config.toml
num_hidden_layers = 11
hidden_size = 224
n_experts = 64
experts_per_token = 2
d_expert = 288
d_shared_expert = 0
hidden_act = "quick_gelu"
moe_layers = [0, 1, 2, 3, 4, 5, 6, 7, 8, 9, 10]
router_score = "softmax"
normalize_top_k = true
routed_scale = 1.0
balance_loss = 0.00354
balance_bias = false
router_z_loss = 0.001
init_std_router = 0.0121
lr_router = 0.00107
num_attention_heads = 7
num_key_value_heads = 1
head_dim = 32
vocab_size = 8192
norm = "rmsnorm"
norm_place = "pre"
norm_eps = 1e-05
positions = "rope"
rope_theta = 10000.0
rope_fraction = 1.0
qk_norm = true
attn_scale = 0.177
tie_word_embeddings = false
parallel_block = false
init = "normal"
init_std_qkv = 0.0327
init_std_o = 0.0
init_std_up = 0.0327
init_std_down = 0.0
optimizer = "muon_variant"
learning_rate = 0.0109
beta1 = 0.9
weight_decay = 0.04
lr_head = 0.00694
warmup_steps = 50
schedule = "cos"
final_lr_fraction = 0.1
batch_tokens = 131072
max_seq_len = 1024
doc_mask = true
z_loss = 0.0001
train_tokens = 620200000
max_steps = 4732
dataset = "wikipedia_en"
Below are experts of layer 3 (counted from 0) of a mixture-of-experts language model. Rows are named router (the router's row for the expert), up (a neuron's input weights, with its number) and show model dimensions 96-127. Each number is 128 + 32 x the weight over its row's rms, rounded and kept within 0 to 255. Numbers have three digits each.
Before each expert's rows: a language model's description of what the expert responds to. This comes from a sample of Wikipedia text that the model never trained on.

# expert 22
Description: Spaces, digits, genre words. Bare spaces and digits inside years and ISBNs, plus genre words in music infoboxes such as Pop, Folk, in album and film articles.
router:107161154082147085170080161111156098093164150100170134189110153157108167093163091102095163060168
up0:154134191123083068152138137161148088143152098179186096136108130166085116104134145121125130130148
up1:063123134125150165156121172119109112093141128123122126155096145168070159124173069104147126104191
up2:168111143087115062171088126118162089103165105090140143145099172131094126079131124113156143138172
up3:141105148142176149101151150084155101168096114104118129142079124122180158084157100086197099131157
up4:164129159127096110198109094168109078174171136097104106137131112057132105085077136103131165111178
up5:118101127098146125119131107141127171075129152086114115064076144136100128094062076172116119148135
up6:116138150178077102149124128100170079143141184128171079138074084168124172015129122129161138090135
up7:108101106093123080084115153079096088092122109183098149179130130133147138088142064103122136150136
up8:070115102111147117100144147064161128090183118099158197144162139121089137120113098042078132146120
up9:077142099125168060175115149117098130064143110095087097181088143084116146162131150180168135116140
up10:129150116123144114091169172148174140146110114105128118183098129130155137090128138146127160128131
up11:077166128077158149153077120085136078174144173169064130134122110156138157140183141117093190116127
up12:130131107120137093117113191175138188151168122108165152106113123104182165198145104153127129119158
up13:118112095120112105129121128180106123141169166076115076136180080143119099162144104115102178093115
up14:058109144122095137086132137160160133165126129093174147086074090099094111108166064109170120071129
up15:135170123149143139135109157120121132176148079088109125139094075080107254085129135082103149088166
up16:149117072111120133174143107107132136127124141129145161152056173143109122064130144130142179114073
up17:151177092111099116123177139147119110102170143089150134118113109182137112165137097088112165094071
up18:131089137105117103164128152117165146026079159147149121101127142129123128059138112092106184096140
up19:114143179155157100184131172124131131128145108115133173121121121149131136101118177152131164101139
up20:131133115108135173204123164127137137076105116130112121147131134148048176089136168158140101209135
up21:136132116116092147171139163154168101126123156093171180138110129126094094088171148111106159120192
up22:133067109119075126121121105132145157116126159135137079096087128154090138079123132148050136178166
up23:070133146151092081135108136114167105156065123067150083066120110112139094115145048108095083172097
up24:076136080154134116147115094133139136147172154123119151111072144116153158088164112170118184129156
up25:093104141092116139163092218112150114106157188115092084134111146070088167144174135151128156166149
up26:138170117121152109190141078135105116087159144160141127108120167124133149107105161108151061102141
up27:111139125095142097118101132124149097154136091124105172099099105150140111167158147147098151117110
up28:123104158059168168116119107067207081107098120094128088144146170126163129094148202141093132133127
up29:133088149108143057160091147107164146124131050083143051143106076115075119124101092134145130104176
up30:051128097105129128126147078082095101084165138102165115098146158111109174116173134144109109094176
up31:133122138120131167150137099103119140118086127175132108087044136116130139056072145106146115100145
up32:067105129116119123151096124091154199136171139104101055163101170093122155119158162111073107100120
up33:132156175106162100165163117142179091139206156131086154124130164055059106086205127154140129146174
up34:130134171132150092131165133106166081115136081129103145146131141139145136083164146156096106159156
up35:176117132068166134117062135121160113133094114090195180111094161173153097110164058115142139088141
up36:085167114121155118092121149180158119101165150122129166124120167101145113146125089102119147069198
up37:141164091107068153138143156155120120083153122133116122078104132124061135095133134095148175141145
up38:107199124138164134101141086144182113211094214111083139217087158113112156128190178168102122091142
up39:200155083136161161107137116126114163056124124160158116118152078157163172068153142142102136181150
up40:116110062087179095117098073144166094037158163121165118104130161130080137135170099137104116194104
up41:123073139178190125129135088084119120107121111109150143165110099101118113161165106117179200116100
up42:108182127171183102120086159202098120121137117120097129142126180097125126140165158135117174137151
up43:140106136111155121119119158126110113099072145134129102155115175135157131106209125145102161119134
up44:041069089139132148137081172162141144126144181170150139141122157159134185142114160081129101141139
up45:153105131115137157123125174092131101089144190197126189184117154187092119157136161106145147085122
up46:184121147112092106111143141126057115147151139127176160114144120128147156050089103123168140088141
up47:128148162140150109160174194144178145127153156086170147115133165132140190140130165107129164086105
up48:105126089088087096164198115176141137174157098145184166119108221146177183104106140152153083105140
up49:122108156152144097119129111154120154176134178116154184095147095186124189100092124130117085118132
up50:177051043124152126111125088132142125180154160107117136123050077094159167115111163124135124136153
up51:109108057100109140158173197154144178074145188172133117162083146168068132136168149142109118132084
up52:120113141086118086155102167099151136142127177118104125122116074095115094045063096084084135155147
up53:085154174101131092162136151149145109115106124107127131092147114078093135124117097124122122148129
up54:120157099109120166120120150116095098133092188115180172096096169186119158110113089095129178179132
up55:088146145076079117103142121123175123152166178148109117097154076160163151118141130132133115082119
up56:087118094109164174112152121077124107096115138107156134130159111127042134081125149113118132112129
up57:207166149160159146165063160112064123120093164097158093133147186212140138086090097104095130187155
up58:110067114055107114165079108166185085107141097093072119062138114164189152132173137168101136103119
up59:132108168107125144121068116079120123090165159172134126192144094042107113138168161105116117133131
up60:113124121132147135143180149109175125095114162122094102130104036073075128156116149169094140071131
up61:120098190061192113190198126121131053091149151178150089105181143078092134101176094167157107109166
up62:105127144144130119155135110127024093108165169153161179143110086174154115049096134173113178146115
up63:077157161063127127138093194142125149084167119124166193129132141175165147133134081125098164119168
up64:153098143137106130186176152171153145167136142184109135145154157123206167118129105157097118077149
up65:116130136087092097139117105166141142143133198128101083143107131187182125135199090106067160103090
up66:178114208139156106233121105136147143103208166115144157163109088114140079127078086115173156221116
up67:094073099140127101134143150131112089152123047095104075098115185089197133177090104141091119103187
up68:170170112116037094119143084081085090132141120117117127131135128072147157158175146118135115139109
up69:161109154105202127098162160053204124147115137159146079148089160153102151125182168142132109110154
up70:112089130125158082189093136129081181146104081116115142122126127175111081118148109136162115140182
up71:133183149141124158179145151088082087119112157107180078226157144120114138170140153193136163148134
up72:165105107141156136118114129107128055107161181144158151141146116124069133086128145070134164074141
up73:112116166152143133211151168122078140179157105136155151125170095180095118115133137088177147137105
up74:116088145135135088079168145126231095116168082099162134170134150172107149103179158149165169133158
up75:094106169143106152121094167158111150101207134154169136131107124113177146167086159111120216131130
up76:172171108126150122145102138173092143108102153099144149083037178103173097144130139132091121141160
up77:160101155092168119159083147100110070092126193179137076126101163189164141184169138121125134148103
up78:160138132127115132136064131134126157123111151111205108165098136155138104098117161134150181146189
up79:123132135101130075145095107180181126106114128102190140131112048130081128061151072107155140174153
up80:132148163128138156079142169125137102093119115124157109164121185095081090144110106153073081086118
up81:115143150120165149137126198146116098158120145042129137122069109126155162205104082153115181128149
up82:176060127163123136128112149123116148140166070153069194069135174077135113099121132152102127119084
up83:179163138101122128141146175133114137169141065108111073109136131193099138097137133107084148133098
up84:109132133108115079168137115071117107126200109150126076131112171137090107146181122112110165128148
up85:146180096160121136162089174101130094143099157138148153137155194090125152137158168155142118139135
up86:091137107112118078141101219093107109118149155185083110163125143086117122145113121110152144127167
up87:099137115074139110139129126096098093115146117185088154111129159083080098142145117108111078118106
up88:113148194168169137151093145163077062117200107070111084119110148210126126117131117121177101171168
up89:078161177126130123131107132103142165124118071152153146153088119116078106114174101108102166119162
up90:118108144146121155109173134092106073078105177061138059134117127128122176102151150141124129137162
up91:078122152124148092100133137099166138099179158108125111118128069116127159165126145126093127111090
up92:132175154071113127160148125130133135073090125122128131097085124171105119180127117146139165149091
up93:152117128157125031139173172124156151120164184145084137123188095129128116125071140151143156135131
up94:113100123132090128155120163100089117106136127071152137142105165076126074123147154087100147152181
up95:145154136114162081153113142126105157119188079131155093097142061115067146203105155109165089103153
up96:149110150151081083127127135112132137131125184131092165146108117117105100116186096160139084056162
up97:109171176114130168132146130146092156130155137139107134108125151156129173087085059089200111081097
up98:069096138121114112141125176057045111149133127085093126140109130143100139056136154143130194130191
up99:152154087103179140145119173139153102092094127155131162165115095103119173130185181106082176110095
up100:155197112131084083134140181127125107135103138081110178156128151116121160121082140146129169112212
up101:108125166085157138150188113053140124109162130084117114199135169138164089125136112111107168128102
up102:097172128135134086086126153062135099118086120103134159090110067193171145133121069089108099135186
up103:112159112073136127177141131162106153087129135206137138152120160087119157124143191097147189156141
up104:165149182104160116139157117162171120178185118117120067133129152067100120124203147122115115034090
up105:118128138159159143153111100134160074171096138118153124074089132151078159077165174142095122080155
up106:162174104162121090123122151106166116137163125171126088099057161170159132104123067143142068156092
up107:077142215136134128154089105100106149128114107129153040096105114127110149154145110154132189105154
up108:123111157114082096080169067132147136149163159119092123096100103143173130110147127178107121123095
up109:100088176092170119115189142142145115112169081141084095193107158106085182108197109113086205145147
up110:123130095083098180090133124150100136142125142103171160073121106092117125050121100073161170120134
up111:127136167093077158166142082099107161056134165145213159067186104141090151132109107149147134096151
up112:076116156139195088157102136154133095131132154087116172160168152150128128154132048087114145072115
up113:195106152135182121110092149147132116144138154045076130162122127132112128078161078129146160121116
up114:103150124138116105120028103147136105118186156165185127168098054124138102099129131095079125103082
up115:110161148166206089136152112106120118153176134126101166137136124136131189103124101161105110103123
up116:149155093104114069097167185117202144102122149095175136042097134181128223106143114156108123139135
up117:148104145113172099153147135141147182122179062150184079149113062142120193115153136090136111138134
up118:110150118157095133181171061136069130134125131055199156116070248047127156156156055122161123087102
up119:145113124124115134132084139182152104108111117143150127181080133130059089144107112143107149163103
up120:162153143103171088148084180125098113137104100122135110126157123192144112118162133118153162070105
up121:146168064073179129116102166105089113088137125098168203131148128143079152144069135145137150118179
up122:116110128099150091185137125118143143104109122100161098155097108172168113050126154105101178106138
up123:126190148133148136133054093121143125122172099142076209076109195085165144165187111120147175108130
up124:151146092103155148065119108161173096067132118110180086121100158111160149119171108148108139135175
up125:036215088100192152099171159128076136113086132112137153091086160102091185088098169096153146120138
up126:164095163142146061160157143173083136090141114176119079157136088061133108073028187089109164179137
up127:121112146161108109114104119114111158132164150109124137138153210145123135151108109153129152139094
up128:125094160135145126123119166139146112104158087134183156132144133123095071148131128137113148134169
up129:109107146153133121184072152141209077099142173089195128230151159138117087067123085149128114105136
up130:102129110146119098159074187103109072113069118158143150188159108149139106130062106117111145115143
up131:101142154085105136155156161160126108131147158108135088172094152165132201048130104134168092126157
up132:138158124086055114110132151102163112153171145132088130173163137077100144148165115124134152104099
up133:128074125106093120123117113144104060144146142114117111088085129129149100132144117125092121116128
up134:138186112080050115203152088123130094130074103163118121121128098150041166129090129062136090069172
up135:115173150141142136124140147108094198078145104117085120134128150169118140151140125156193179103151
up136:105167136093137105114053147126107151118163192127146159141148186108147148147076188122134096111136
up137:088112091083125123174130080174100143130147140112149113034076184137165144120132071104097160107189
up138:170107107126145142157078176102154149115140146159064099126122172144138117089083135107147168126134
up139:111120156096115119133135090131146149166123208073074119146086131104061173069177134134107153127078
up140:068179141120180108168140139171133075132127128119143136167107176096064163189102131157113122173158
up141:023154168052114147145135089133137099101137106114179159159104088120127127147165107128124094131120
up142:139115081117085109117131082138100132084142117110124069049152098123165108137119110125143187132112
up143:088046087100113117097102172086105120112092142106127128169153103142135135135159165101147112128134
up144:139172071090074166155100112132145132119175111103080111139125115146137083085074138129130177136105
up145:070080103081111118150110170119132154065102075060083107182132135114146150117121119168154167128145
up146:183082125163159083152101137121104128172159133144122107123147123159135068138087093155101184103192
up147:101173174155141108171107105145144054148147101082099183115144099118107158154138118128118168089149
up148:084173154120119127110170101084188115142135133119143116124171126154079178165159088164118124139087
up149:160086132177095124123112155120102128080090137092092154156136137161087069050089118101141149152167
up150:080102181142155110121147139138121183122135120131146191142120176080068176092126060112189118106125
up151:086130130092143144105105142110164119136151131168143051147122171076123077088101094098135128024122
up152:096151154184082070168103127136141127106148151104144130084041129117126133153148179109147085059183
up153:136154133133091079132133126172145106175115094165155114091112129144140153059120133160106154121156
up154:178119143113120130150083114171121102102148158120100173133124154227115161208114101136123168146191
up155:132125113116143132103107117139148144083144124117109144083148149122104137153127159179081177143159
up156:123130138168092087139166128136223185116186086093110094110081125140108107110074112104125113152103
up157:165066147099158069147080152106098072074150134096153123178169175093124105155146163094109205125178
up158:109092126056099150126120134123139116131146202135148106102165150146163145102190137141093161070077
up159:094182143083164141147086126153168124104106167120159073120126106153117133123100159071132155086136
up160:158225069126128079123184136094136020124093142096151120099121098105081154090134160149116132167201
up161:116111120094188123177159120158091135069160171139082063166064077139114177132111044116155147157203
up162:087168129056151162151133130127168138157136090086113148109095189162140118120152124144080179172152
up163:172195097080167094170095097200069094113139143136144118104080133128127172149155111111118125077141
up164:089129104110154058114079132087137122103145176111139114102154110062111118169136168157137125124114
up165:140182147114153125105116212078135085134204134132155144091150114132196172060107171194116142153172
up166:129130116141176085183067108086127118175129127148172111107102088112114107105108126129163114126166
up167:087131143157102092129149098194124114164148139132149072118125152139224099091120164117151137151154